From a checkpoint of a small mixture-of-experts model trained on Wikipedia.
Size: width 256, vocabulary 8192, 33.7M parameters.
Experts: 128 experts in each of 12 layers, a sigmoid router, a shared expert of 128 neurons.
Training: a variant of SOAP for the experts, 558M tokens.
Below are experts of layer 7 (counted from 0) of a mixture-of-experts language model. Rows are named router (the router's row for the expert), up (a neuron's input weights, with its number) and show model dimensions 0-255. Each number is 500 + 40 x the weight over its row's rms, rounded and kept within 0 to 999. Numbers have three digits each.
After each expert's rows: a language model's description of what the expert responds to; "mostly gets" lists some tokens that are sent to it at least half of the time. This comes from a sample of Wikipedia text that the model never trained on.

# expert 20
router:459486522494557514553454496490468468480460485566480519519549568490464431480505477531516529444404523537493504432522499456491423438501511458490505520515473434480520490581436567484497497526471405462479455518480508457417466528463538475510432431492542531473530579546484556449450583519433493501457492462521445484482489442536430523577479508529452488537492538431500504520438538472502457474464499461496509484454469578410519526519439571458497500525498512539501532517476520531441535478483530506474483502483446453403494487501461451431490557428443487531564466505487484421486508457492521458557422479488484519437526551431485466458483456469480463452534426527460443491538508411436515543497512532506464537479555458532446498500511502508458512450495544408457544515508431459539457484511497
up0:508469439505503522465463618515560549541462475503430561486488446467510473535448559491477517444453505443546556507438511451512450518532474524542508491510500487445492526476516519501509428463526527485497417415494488515537519554486501511423431488463495497492474458515542486526501530458440520505516487528552473460539552434467434458472542473577542516533460541475487527525471486520451502440542442484498481536446460510463490559476475546469514515465433523495496498489471527476492545550502554495528482449591551510470558542398534496445446540536481502508608476543432511511540401465553493454476484483503482501554547553460528494451478428500468511463537478471443503531506497494531530493547469464444459600494628540496483588521549485442500451432541484464451523431527539499485446504453519
up1:477440533490571520530459461499462517529531481563513520466453486493531499480525596517465515554507503515478545517512567474499518516517554418517529478419473470364514472501467461582489483517537433446425482518532514428464432464499545531495460487505477458518446462533535471456451577483467515458476581523542488516468486555461548504510527464507478428501483446468511462496539544537539545537482411466499479426549523481464532529468588507519545528484576533464524506484463480507463596456487541508554426412583442492448430508478514505496549493500499545549510521464536545500467499512471540417532565480518556507501500558510534408503459520433507474506501540434477468473467449504450470458497450485572516531455559557506490518555476485532519483554521522523499580536494508503503400489518517
up2:469574501561464510579474513514567461457464534542494543487523516485485555553469467557530443477416543465513546504560431475503428401489495501593492498613476455464450510495508531525448501495469450562510452562476477481477523472476519424457467452507497475506514546498391506503508431505539521506471470505461574540494529517472550485455500482497488469523456478529480517525514498486442449500449484542491471502553532545464519542507409548561444513493547521501533533470506537484449468528502461498445589483528520476525534535500463426530452505492463503521512493487510584523472479475455423543575484484494503510524541561465532549557491538505539428495545449439476512504455567512525421477460516482522486435606503405493419494442486504474466481523577455507454532461542560518499491515464438
Middle pieces of longer words after an m, r or p start, as in mic'ros'ats, cent'im'etres, R'ept'ilia, cr'as'hed, And'ro'id.
mostly gets: " ro", " km", " kg", " cr", " sim", " mi"

# expert 36
router:519509565554523516474466387496470533490497523518569619513493492521509481555525483521491557514496467491514513536474556507448438485486480557527521437470458525578521506500483488542507514503484511523478467523464523548531467508438485451477500501537582500482516531592495533435471537532441486524507480468500513479488495516452512490513542409523456590534481502439498576461458554457509483451586496392524557471471544509551494602501448528585461502519482504554486552468439518509515515457511492533547518481500499403480473502544492399552540529477468507551489462511587509465502462494444526550549547493547517584438536556465509526438515477527572576418483503472515498445479509477487471473505452497461543483493571518557502488423529548422517510503605542488523498475529482455475492503470544
up4:483480519589461483514474496507497530485452533499518524485479483425488540538543520520550543558493454479501446492465551451494444504551534530483504502520466503516559545495493563437463461562581503472571514424459503463521520420505453482468479502547571508496493499566506499449584541495448456527535543481453501521472478550516452594510563446485404491538444474480474511542504519504478532503478504499498543461429552476455537531521580512433447523493542462483468498483492518512558510523528502461544522536424545455461542476424502449531520525493515452565561537506475486528534435472404549564515451445530518443421457473428502525468500486521505539557473585556532398533387528512516532492483549465522475420524487502506520553448560540509478561532487523523477505454551500491520448509492580
up5:543438460510510524485505432413515500561483503508445524418524528457514543587558484451553497489482517444539513485526514471383532510505495499512539464500600510495494524470506505490488531501511487502408505459485551464485453432441501499503417476488548496497577507577546478444490490514454452469540530393512434463464397476463485490527532508455524519573498523519523482459426504517535566457515522468531537473524501538512522438438425524515416424461412553527506541476475515521535487489507485501540464421494485457470519505483484557559476540502515440503468427487581501466501485539463419499583535551574515553517433509469463492469528501516488523437536493476524418566503434526509485502531434525519502501495500522510479497472470528419542483525558530492491437563545492544476502548450500
up6:558470538492524529546522498498439444475548539418525536511504438542434516517495519469515562453525554509440541509450507563448467500461530461542491433506560513503526565531497561501482519556513497488462463548452506449501476470494420391547447514480565526518535486478533488545503434532493468527447502538516502480556510549494479475496476481537521491555558540472433532481514494481500413482482476478543596542440519446451518524554560501450558494547499542549484513477513520533547436476494488513461476575546478529429436487503525484618493424459505496517476429544449439551498587484570526476487492514564500504421531602481516538477460443502526527516507544476542491508525476554444438480533488435485516491450528529461469453515488362432532504494553501465511473494481465486473517495531465
Digits, pipes, en dashes and signs inside sports tables, election results, page ranges and coordinates, such as 627–634, | +3, 51″.
mostly gets: "′", " | −", " | +", "–", "59", "−"

# expert 17
router:462470540514545510493476482597448548362514516474551490460514545511482493531493508444467471444520470493619546495528512576458472536516468474490539490491473475473544514509475524516485467605429493489454492474459485472486511577550529527567485481498524497426525507503518480482558477557499569558524487452467511534595502483465463516513497481502486540553489551446433535555472526495486530499473482476511482499483428485560465508438466583558491474525480539559511539533486487538462556493444489551485521452440438484476553552558502491487546540455449423522507516486427515490536490447517503480624512530506448468472505593429618506459495483528493494478557535473458581521518525507476611470510444501534511551501548539531527453529485460488454492529510530544513529540535496531515449456526456
up1:508471509585492470446508475461532514434499487493542489445493567455479481522464528425602444438502550434581562588552489466417498493501591536517493484484588502466509486479498579522504509464462482506495552442454500532541518530446548532574522554494522457503538511467541537552485556507511498546495515445482448526553466522466503519448508487478461501523410516523478550500472557523586468500417572434523560421476454513524525514452449495491495453483523449452464510466510471471462479535486577496544531479511464540487482510511478519402475417464488432473513457461446517473590521467489492460525522479504534499441420516543539608526533500475514479480532449495537483520528543503526511502486470488541454455499450489563483499596541504498556518481505496555518487510589427544465512475489481
up2:554516499532497479503519514479477569511500500441501516471562527506460515556481511554441518482494536545466517508577529538432487492515477508510500552498421498505486415556499480486422464541463419468487535452473519514480474582522545503490592449399514487463523550496495463536591499553448463532526545511549431501471493479588469518453456531561509522482509460533543527522453421489488501510489551453514443478494484450542483490488457609487563479529498457520538551534583498528558532524542509534524488537535465583501456459513446508421544528516510475496526491535516485473447470527512512512521511476567534459543481470470468484508491436557444508490566471550519525520608502598473538540461515436456498500559504511423539551531532524472500477494579535604555530469526540479545538519558573
up3:526446516547508469529488503559494514444548502472495448518501465550511465505511595482532581528519491520530495558471523563501456502485502597477505457516522444555542430422477454509506486516474532502485533536481540463584527566492585574485492456544511469518487527482494399544503488436458454496521527449482483490540490536524468499486515496441478520490511478479500539533459459524481517477512560510529495596471449477530544537438510522514486466522517554555555542519546562475452475595487461482533483465502410521488509490487503541494554470429503444438538533453534578519536471543440533468531538552520480485497449464512518565474461524516516561452546565578516569518501585475522439504373525498489571444480468503506534560546511542458531516544408599464515489572529505450514495475512486
Derivational endings completing words in prose, such as -ical, -ic, -ing, -ial, -ation, as in psychedelic, theoretical, classical.
mostly gets: "ical", "ological", "atic", "ial", "itive", "-based"

# expert 23
router:492495545488582545504482511476482513487607500526574471460499523508436511622458486557504517483488546545553499563494527521415414496541484557524461481506479510527491441481451465568556478451522495489540612415502548475443492497537458453455543499486594527479415534575473536418490493547552522490484524497476467489497423586491503506512472496569565538509479509530431509541463531473505460507504436513405500502450467516525509528426479510544556506501499513515507507482487469506488486547498434530497514463519479463453464503485497485468577554401515501548458506445445463499516518469502466502515491507525472556491460506471580546477483487461446522524520535484514498559466491475459502426542500488517494467537500446537510518480531513478499483557583495462458447443515407471538458588397519
up1:485489439386458394566426491491474538455556470471507456490528471393527455515537462521471493540507418527530450442483423513436434509548529513463504456491522518531395541494460524423521520535487463524482559545589579537504502514486530475445544472488502600437483473541468484465486511489483478514500469501501559516536496482495456542395542492539455480497518504441482502513552583482481488553497497542477569542558422484520529537526569534476532445587538548498496530511542490532504479514427484497468508516532561520484443464532498422520444505484478589487522448467520495527530539437549459515556457437518498493488488575495481477531486511541525389501536551502560488470499498463458566514549526511481513539493493502540534500526480476474518554528548539492518456452503497493453545534465518
up2:520510484498467498574475464511508519485484492467475504475458497474495481581475433497565576513492511424524481504499530500439556494508500520525477529476528490516502503501392524569433521489466427538540474464518544470505450518528498461477459531549522564479431459465491583427523510490489491472460536480481520544499462501502485439455531482485554536546515516554471583497543558480423495526441423491494537519500522528504432543449559509440579475439587533495505515558479540521521510510546500480469507565473541541549540509436505518537522539516528537542467477510449473501523537421483465492551550425584550565452585482570512455520459467477488458532493442408598493446573477564420518505454537464549531459516455432554531476514512522483483578533570504493519454486499452518506494442441538
up3:494514495502536508539477474514501460373435529473577557522499530499453466539519539513487489536526484549451482496506530528521502469484526499516465573455554551483523504543522439499547550439494548520494475453498554470566511510479467530504497478475563511492525460523487481434476445536519551516548505453427526429510499544535445489515484520469502459575569459485420528483434619502489497503462493540580551559414456510474539504522455482475518450554505496481507562548549518516534527481514546504443529445501502419468462481519522486435475568661559472556540509463409447499554502497522539526546417484445511486489417507498518493512517501455538468501512577504514528534496505528453500466459505495554451525489472481466526527495512504398511532492530479520512595558552492453516478499420444
Middle syllables of East Asian, Hispanic and other foreign personal and place names after an initial, such as Cheung Chau, Jang, Xiaoping.
mostly gets: " Ma", " Lee", "au", "ung", "ao", " Jones"

# expert 13
router:504467532499533507527487452464482498405476495554512508485552487489519529515432523534475463471467436529537530512500523503486381494492515495567554483475531532498584465537471496511521510495497495539519461510459567418433504494483513502526537464501532526515512530478534497417455627497502451572461558480518476415439488558535418484504456465528508474512461516466461488504474557482503468484504421521498574490459494517433454512487481582453553495477568510535488601535484502477513554513507495514531493481433447411417514489567512488391481610488408477508534507463553505399529448497484481518507422452499443542446463540397548483513489503478426476419516517475522531486539487522524492492519495518538447503519560537510509517500512550560487512491502568479515476494527488508545490452455563
up0:461493454551536487520454494442446545519530510552455498469450508444502450463492508516404553506465449543503520493524533565471516466517522443588566520524476512447528539517480496507485502456580552447431493482487581497517570430502548507461557484562527582520428512473533533524597517416446448512524497450501511505520487526478469513407450469547501511508511443561462492524490513532574519498510488564549490533465533422519453498543485501460500509539489534491507578561517560516454533558539554537550468493427519568504469513566530503474485516457502538499534448413532479503465425514475449530390512441521464553472479491521520517458518556480523604449472443454532531494482473597506509436532508499556509479485532541570523546487494501479498509517503454525466524530515578482522553483453480
up1:533548452551526549578510547484488515464441511519471547505444478484564556487523476487502491487482529473507460520578526490514436481539477564532486494466519463557494402536523490526499506486450482522529489467542484441534463496471520482457564513500498538450436536518520518415532576557572460514494474477437449564477458528503501546550521537444489525463549526459548440518504534553566480519513415526566475634542511513516448531517578594493459554435471495470518544521481491512541526542508455404517478468461402465486528438527522524509539489579461486445518478515487463451465478510451451505498524530444448524488508418451485491569559489530507531416555474476528561530531466518515427471515484508539516546478531444527517547541488444558526523457517487522523474462574482435433509497454527
up2:511464481472468467425480462534516505435508429547479542476474496505516476483430590487543441500554450448454458502426502456529489497472464489425501498472496478544507541533531516439565567567401522510507517503561409581500519527496494475485544508520504546489519520530475503456438477503501551519400564531547531445464456440494422569472541367469436415559527532527470487508475500497519498450470379497459488453490444442507483468493455480487440450475508491490511494506490585440453514479483431510463516472517501537439489537539527451455469554495528528505482467556478536481562527565454507447525483471538415512529503474530425437523524494490456480493518524455558544423524527551489428437458503484531495474500504473510516489547546517481534519501500523558438547518511513530465470473526462
Single letters or short opening fragments of lowercase words split into pieces, such as s in sons or sides, alb-ed-o, lip syn-ch.
mostly gets: " s", " b", " f", " j", " al", " e"

# expert 5
router:402473530542498527389467489490514595507511478513550503423508465554492472448554510472439447537460519472509480511511524595465484517492457477535507570540373487526455503535497546447497513534556459491434503510475476546537453468488593418439559472530558505461516567501475513491481512462523459456489554392524452464536492523539460510494510503562507486608511462536497575489501480500488513472472472427530516470545488519488471491483580525541607426540524547530487488516492483513518519461499444552476489531537543483393498485524496532502510496484461481550480495527520481471585531483475452486564501495575430507512466552505552509566487518511402505428527501507501537455511519507490595483470458490452516540545533493495520511478502500512489478592551482522552585472498509466515544511500524
up6:424546513507521491475483471531518513502544517459530511491575470434557499494576514561568493497507491557464471511495532555471452471489499500444556501503503474530544428494462474486531541500566477500514528463456458463528543461466519507493599504531545484419447504564445464483459473422494453533518535401498535445539512551560477447566449529494482537449507472549483413482560522498443499477491452427557478524534499458535518540428483517522473489455481542436466514446501541490515545438478464549512537564619549456513513508569494572544461527499540576552501396498427479476489528446482520554482514506514491556504508495534504474427411566494525530480506514516472463544500483465492533495502486446443442518519556536509494495451464501524454433541456521519547560551536518456482547598512533
up7:508507463508459511477541510509497580415545424528560481515478545549462414486522533456513462450518503493579485498530552533546559477507473514501506472504487465531514549563480467511519491567472476481533429454522463554479513530474555518524473463481539526544539532536483510537465430484474463562516544492562396446522473525397509514413537487550484556536537475555503551543466450515482498499508481487520455442481474470473449501499492468567516515541541467490484467567462527503520504457572527568508510555542481560498526487592433468494538556423539459469474535510496514444554585550489484583535527494460484421531550539450500563523530439534439462517510556472519489494464481470513598475496516451515531443500506487526511600524479542557527471492503609525509505455439435473463504571503480
up8:470507572526503549413453449518491610425542511558559500478530512562478464499493499502424471458472444511424470516558448530535492466524480518515539544490431504478517545480561588512519510581527441496494518501528500466492501483577437465482488460475577475490474461553433472552465456558550524481485553483472541453543523565479555523547417461471506508556517510525463521511537516456529516461531482489583546456500398485473514549488552485552469490575494524527492527550434492492470503514502477551514555557499502508422414533490500486441539518502477586473461499519539494547502498507453521413515481533503451432458460514551527528509538448479518515541508532543531522436491482521557522479518490515426453580495514577459536461537511449544513493536554514574497588471542538475491467490515424
Common nouns and their first pieces right after the, in running prose, such as public, end, course, city, latter.
mostly gets: " the f", " that the", "| The", " end of the", " latter", " | \"The"

# expert 42
router:419436538497553532533419411518445494449479497558559551510498523477514491519473544447506515476503491523504468467552479479490500506531486575488527541488510543515565448452455469501502542568461558485422557464482492555489505516479571497480465480498548455423489491547462463457508548466546561514458432484510509453549464531512486483452467530559534555554521518458552483519420485422495486515509454488485491609464469453522509539527489527521556487590542503600477582490431478532490537525522550547570508485517553478439513411462524522509506473504492475506549475481466522495595470457407499457504424425491542554482511507522495531477517545453493440473513495542444487496479639525494531488479430478511531466467527474530503505515497524478545502564471574478500565514520510472507527567457553
up1:455506520490576504513497436462509528474492494435492512445523449557489507481476508426467460473560561502460506416525576537521493512569519528451499486577564506546521476549488517556479552552514497449450505485564546439508534527513484470477537450508452504474512567518414468526559568487480571430495505466477491422504480519465469436501490479501501577531533573504498493529517467510532512488504473469404516560498544496489529522565454553521504387549512479560446456487510529470525561446446473547518477488512524480462460540503593513499477493470508495492579498474493458511559419507479465421534374503492429538509505473524499535514518500450475512463509458606472546546553484456531511423400446472483461541518497482505509539541496470459557504516505494487470560481519499462572584466501522
up2:504484534521491463443470460419464493453580460431465479541474516476462455500490481407431431496494558472497441415470440493535520497484509519471548533486541502422555474489435482481472442527522508526478547537579467560511507505488533428478453546489522478427479514532426535511424473514463586519541499543468509500507408530534494522494538468449494498553527550527505488551453497509501442545471452488500491492525503401525435520543547538430439479522481559473459525499469497488512494518529497559478491448474534543463433469474472510567487494510485510476572521536526497452530442449448455449533512477427423481483481510568505504518512460538430469495463532516542542533465571419462523436481498426561507492436565460476500577504450550508456437480520585477516539550470474533570495493529547
up3:511496497472439529501473502488487541515474532555525502498545546489532480507504467439498415449468573502549557415510391464496526431511420521485535562524553531596507447496454506522472512564557575432463545456533437544471489483453530472536439470457527491448543507530568510472499453470506558521497445495527490491548510573488502474468503573459433568559459498508481516496474432520492406566524434528440510475546477414539491517431473528498544448473538511540442457514522422560517496569478590450531498473463463546460522416530507515489509497449558515496529493541475543488482527513497501462560584467496434589503544440529464501534554527530402471512540530547480480462481518532539541515499489495478499422508497536486535507467495501480477530585487509492492504518544470484516528482507564
Paragraph breaks, == heading markers and heading words such as See also, History, Track listing, plus infobox field names.
mostly gets: "==See also==", "==", " film", "==S", "==P", " album"

# expert 47
router:518541543583491517489447464560451509493476533537525473517565527523554564560526452505481463516510508475535446512513578549464454496508477489506504519480457467505561473505524516518546514531528492478428454482474501461444505526522502447470521530555570593513479534571434467386469569526486508517544432408548511494492431527482520486501504486468481579539484510498461522528464525522489513470565418596447449461446465479524443577560554506483501406545429559492517497472424529619493475496510470466546522503496526490469461465447517475480532536505563436507491520469527421449536486480424599539510463472501486549461574517495559483479483548470556539458502528499511511522505486519436540497470488481487521477523529572468544476531507495540508525501501546447511487546585538457523522525424445
up0:542588532527478503465509516514510492498556486467494510534504485449508502483544466488452467506528505525496538536536502469510493470508521501499453512461547465492585481447526587490450511459382505566497500547506486514462493523465506468485518437516553483459459561567493485477513530534573501482528476528487554501538535555459567509542492530441551505490411478490536470443480500509505489525521550521542548522548495436490495572464479481462567532509453519571509507404476575648456504552494543465504550498437503380514532487483569509489475507455514533444421556467517497479443474536530452565515567411508513505516557426502435556412462498491538549438573505493505538502498497519500495508519423433472542494514463519522495503505497471470470452524522474474391399488510491554525513473442527
up1:466482483627493530549466516527571550551522534441553458496531504507485487536505497500520545436430474500536474481451543383565425524481511502557525529520471441506500493480497519507514459473554481472447519421481531512487472461544464418467501498504576570536564509483555441490499500497425463516492535442519535429470427506513495516499522418396481531500456482461472531533529564531518513490499502471538504531554513507399475504607531484412413537536555456496479469534495507488514457528523511449524478535451528478462477519475473474497458587463526419602477511417567494531567482553450525543529479435554440588529500494488520477449516495496494531528553564553502473514507468476457511534496512473496529517484481551490510556472511493558518487530443552525505473455466531537497509486539531
up2:528484530500536504464439536511494506523509566575515471501579523543509504513445489494552503532488530447528496439471553535495463515535505498438516497522452566530499512465581497501508465478519559531429459453486518436558485482504542500454426473501542502521556474499446576495545572497597507512436517572449580505487522493526480455459428528536533569576527515493507451510451482517518474404540546504473462525459489497474432478510459522559542448486521516520423532467499504480524488450435518529503486526459536477479501547342434436460521522571515477462445543522480465492518500503485577585502484501551444498478493563495509499464552548533477516520536490622502481532503488579457523493549494465496456439470529498425601467530471530506469547509461551504496496525487561501565455456502468
Digits and decimal points in tables, scores and coordinates, such as 6 points, 37.00000°N, 48.3, dollar and pound amounts.
mostly gets: "53", " | $", "51", "37", " £", "°"

# expert 15
router:470554532486467557538437427549475507498496492494470539522616453515446436469445482392468492513489487473519484487513527581511449478493467438606514497414471429506508515492507508498491480517485519479531500422487555523453489557574525434530506511558514550464452491542462492440572560487479500497536487459534449442508472544535457542521485486511465471509498491482470550478479528495478432454496477422445530495538518476516453559477529506501496459512463616526533546462456544469486551485460503485498552599496512386458523431559499471399510532434422504512442445496486515360479491466473495477500484462515513537498570519447431553450519498511489514513499506482512546523543540488510520478490437528524530468501533561511512537480472487543536502578542518481498520546546497459521475456447537
up1:519550556537419505530476456453547483477457522426476470492486468515428496515417488487497526494465472524567544499495601455501546517535494449505632462509541506434512541553518514494459447519500487480491475450499529529492434562462510493407493553524526458481472476543514431514521511487495520495500416456513462469480471549485463555583508522476500504477530491503529500501552528546424564477511536479404555468391569470459465517419530478538483479451473532496457511464480491533505518431472505564525490591511477534510549537483552504474531488436466527506397547472476430411453454509541514456495484437485567515519505481515549491518524419515459504510492500561511523496520528510497478441495480468474430465492540511554445581486500471547463474449539430455496489487564480496488532585431505
up2:440528495483425409543541469561545536489530479532499511551530419553451465540437509429484558441513512536541470514528450540453524484539475562493504481492481489487477438492525528559480437542489526491431548490444529554519445507465560489480530561488516456569444463447468526544511567500505509465531482541466516462573540555482444504543512533596511468418548469400519522571479482506499452494464525508474541466517500483595414425466524529545491475492513489565561534447550498583503529499505506495519446561472551481485513479531503446457497527456430531463520487517471517477459520518506501450514503433486537496533506493473447478499445496490505424475600518564484505500472501470515517493431419504567565516503514423549490476509473408507459519473459562510532509501509495493577579477563502
up3:531457522496494530495455480491548518512489468483458582524520402522507457453480446454489437538443470489574532488437413560512497487477486515557501520485505500568580487467447541471482519510535547444485504417475574462520589520460493425552487558548427477462418523426357487476522489466488427532569481523465483445503415496522543474507585547544450448523570483513452491445497409529505509447508524450477518480485506510565501508434549506503513514536509528452567518535455568529484476454489463498541501525500526483504516490466477485490543509446443523477463480489481523442417520424515503419486513493499454485492477434457495464368498533521515498577470578545518536516509460468512524468513464491462499465462491503477517483528506499522488518501563508468507516458525491465587527480464506
Single capital letter starting a name or term, often fused with preceding punctuation or preposition, like Order: L(epidoptera), in P(otters).
mostly gets: ", M", "- M", ", T", " | M", "- R", ", L"

# expert 33
router:393524535520542524553472509532463531422457497486554522544505516477505485472530443476446559424483504512531549522470447547486476517497429567492402482549473499513449565505535599471488450526546483539465548449518531548426514514529545495513517401520493523507444483449508508444495554479489502469452447500527506423531440493515518448551521521539511517572476455400514598503457534490504495470446505430502449554489509449437509491511524566550494495472497490528558544537504516552500549556478536546495537481431457439467503490466475469514560547488470452540541464520412469463546436518515489479572489493567486511506487554455459540526468509445516425454593501489474546500581535468508505497531455437446507521437580447528477436565538490434482505515543509512486486511520492471509469484494460
up4:486553457559491494515506443486509503471531494522546530513544558503525539516447455486503503424480510501545462630536488462555474466491447538546497471456549484531466500441553530520539505490516469460444487467493501493564509536571500600510523499548448486494513540445517524464559531500526559415517487433509487497511521491527530466520497469573495506542423553445502553476436548494457485472506594415464478502484409494431488553495494503461478527457536502467475524564445492509576485463555504501447565446449516425482450506518521510531530487471458484522563507519485469504567447505437600419491478447454439466477490495466495509506494560468495549448537456495457479510512631425419534495489460460555510475362521520496506447481466507445510489493513501514546481456512467509525480506540512
up5:521463446464530525485460510479444565591450518558535497537530494492492601500514464455505601427419510524550566527564497465535494515514482574502467470495446508538469498521522493497418436449526544520600526466509508519453515488561427521499448487560491530560491540501473432498555465516525599514451527494504507463431531452473489527576430479489476529527474472451461483548426565521501500534433485497487498491472506437489485516484439553505523493471420493500564475446546519558454538526511536473516532493485480478489498435503451468502590515495462514537548471474507546475565471513530464434461550461494488507488456482513453473459472518548592522478536574409477488532515534487502549432531534521574503421537522431467501471523533493527569520447499475470439441518469485528531527571521477
up6:451562474456566474537473470584500547481572544560467520516527443500521492473536476496448545490472497466463509475507524516510550482492484478542465498508489540393529488508499570492520501515563579551555521489545489534463473520599554498397460381494558505554454460571468489508498500512558523583531472528541470409489474531490467438473451481487544504472524525418446540524444532499449465560462540477496500520514523430495486485552534538491461496492510553561517507545463461462557588463495557538525459563442479475495472409547538468500484536496410554489555505501476512461488442489522501467513476494578429517524420549491494522479491512515463480523503486426452535543526464529531535494519478558497526559487457442510423468486548403460492500511517515505441464472510466454512527565541516
Entertainment and award vocabulary such as film, album, song, Best Supporting Actor, plus word endings like -ion, -ist in titles.
mostly gets: " music", " album", " film", " song", " Love", " Series"

# expert 56
router:504487506492489503515468496501386478425487466482558518484559553481473532530529487413517520509503486501540456435500445470503518537496422514516403502515482564519499481508494561541455499464424524436506619399492464543491503519505530483487523421547490549454490490523534495523483495583470483460460499457495494460535463564465442460507522438505536546564515519512466516441416583463467469488474495455426459473501455492498485526522574566528480490470468503500489584575498542566563520478508480505458470461440489480501473487552529543479468559481497488471491472459503412466571475509536442581576543520538450498455487514464562553562447540519487467526568574513483502531550542454527563498480490571510436494536553467491525418496458567472527491520535504528458564507490435459495500521514528
up3:435513479486467440453468514465410452494442574491482554453512468501552526472480459478500524559481497503381482524500493525518523469506429484587503525521463547500519516462532514463480435430443488445542540484475455490583518452501549550496455516556481505465473500493503540497507477556458547464517467487468496524448455462550458543517522433514464463552535473511549528481386502542526521493505506562499491429493556537487448576557503500557469522530498519503585462447489539483464441468510493512449631465504443471466483489510542480412495466495498483463409536536562456520517572583476424508497460484480442505445491514485495500501488439469508558506520536519483530542535480561547506533532521478454447531583515501483569514437506484492550489509554461441469577406457474466470500471475467
up4:499486518526469463471517511451428469466524554479554571527576496506431525472535487547478563520544499527544501468495498421484526512492456494578461486566503488489517539477523551484580541508546531476508475447481465525536472516555511543473537570473555478528507446473436461520423524521523481534420472491538504526456511501502477484559515469428523481457506577505518539517432486453497435408499513498482498518489515543459432567506486486522463499524504483453539541548478497468519481489448478496550432496481549432434488560510487552504441591460522435465488563518548518468578581520519459544560442474520515461430482480401531595500544478475505498483511559476474488562516454502470506489525481461497448431494528379517523489466477516477403550531469468516512474393486550423503553519533514
up5:490427542478424466520533452459482459472510490456454487457554552472475469563450477503458470509507483571483509526558477455506441484562438525455431470473517469543519472510503531485447467527403558522549570436470485494391514513439529475450507500439482534548536430489541543560493480490479431506509490472493506509505455543503485550523561516534521538490487545477502515480476441492527420547464507550484500563518443495480471505489531530583428448555487464466465580530544499494519502459496477414458433455445527564533603480486446549534475462517473530551490544526496501465537530499550522487550492487469489527515441580499492535517432507429517553424476545424513564512537530474518496500517471527492437539485498535427481411548482481516558527495467496529450531490540435541486403465544533
Words and pieces inside names of leagues, awards, teams and institutions, like Player of the Year, Golden Globe, Philadelphia Flyers, Theatre, Academy.
mostly gets: " Theatre", "ski", " Championship", " Academy", " College", "-st"

# expert 34
router:532506542504554558406473541547450523479490558529484492483495503498500455516486540503401579400444543489500489488459504526514457482492469421511471523552516482470554533551551480514535529578443468482514539487512586448503546496489489438517482478512469484464468487548467475470493495547507489526529516488530517509544415463550503449505515523468517534525456434557470481604508492516418422543574497468535560503487430451553476517510626546495498517465473581552510510489487501539544503450519467464475547546447534539442481505484494503536490447460494489508460492452445432500586531486466465523587466490471503510399575508476504500530402529558491513529552565548506502491553441447537483487501491569507567495415562460490503449555499515508503516534509545544562528514508503458535453539488514
up1:499540504499540461498522504568461530553574542447560429515487514478509491502532496500477465488503530473523484506552502499483538479523391514584472523553532452481570531550448591609554572554435463516451539485450512468468531456487514467479520550496483543531547562556550508514524503516488469538487457516552516469488442520494493599519481490474545483530525454482457521507502493506501496522483550442538516386426481508488516555496546556524488525428543556524507495519570554496502558560507525467464421508468504487467554437490400463630535460455485547484478475450492443517564526484478546504568528460485486462450457519477459557423444486514461555550568506501510525524523505435527500533571507514520541489489512522509484425472494479466514502512489471513595550471506573449488537462460479
up2:478569511471469507492473498484515476413516516497463432495522519466482512542480493538452543512507473504468534518569537549471534461455453563442526481512512456526486495498485449561506474561453482453493547487505581415452546488449512504494552482463537520507479523564501507550474600551466478505543521541502491501516491545529491512538432529437514591566440497532468460518487500503416496489431452499488444485495457457536516465487522541496461480443481551499489501523502510487516475547543469520531555457521571542475479525523554459487432497470466527544440496517413467435461547462502542501573481429445550520392459593450501504607384473447511514529536554482529472436510555446521451506432494469454489491585528425483498497504517468428483542534515520441462531499517416512540518561534502
up3:460533510501530483509472581465500501546515530511489540518456523394554466453497437516532552543512512457497478469464471514518444478579507475531524483615522516504602539478550532369528447508505471479492544469535530505501466472506483417465499476542522426500432460540515459415535514469472455540507492487500434499503506489537562395457473482481514503504417528532507482502453541524459503570434496492493420488507501440517503524459508523525463512478522457538596508512499438509575523491478519442448454580489532473439545511470456483584521485466494424501520478545467585514486449528507513533551413446541519523516497514526432514498448497604534525491531476557501531423521479509517477509452483447517529470523515446603464517513481509527450477524523487568550466524432510512543478466522530
Middle and final pieces of place and foreign names, such as Tol-ed-o, Oax-ac-a, Gonzá-le-z, -ville, -ington, -mond.
mostly gets: "raq", "mond", "ville", "rizona", "ago", "xford"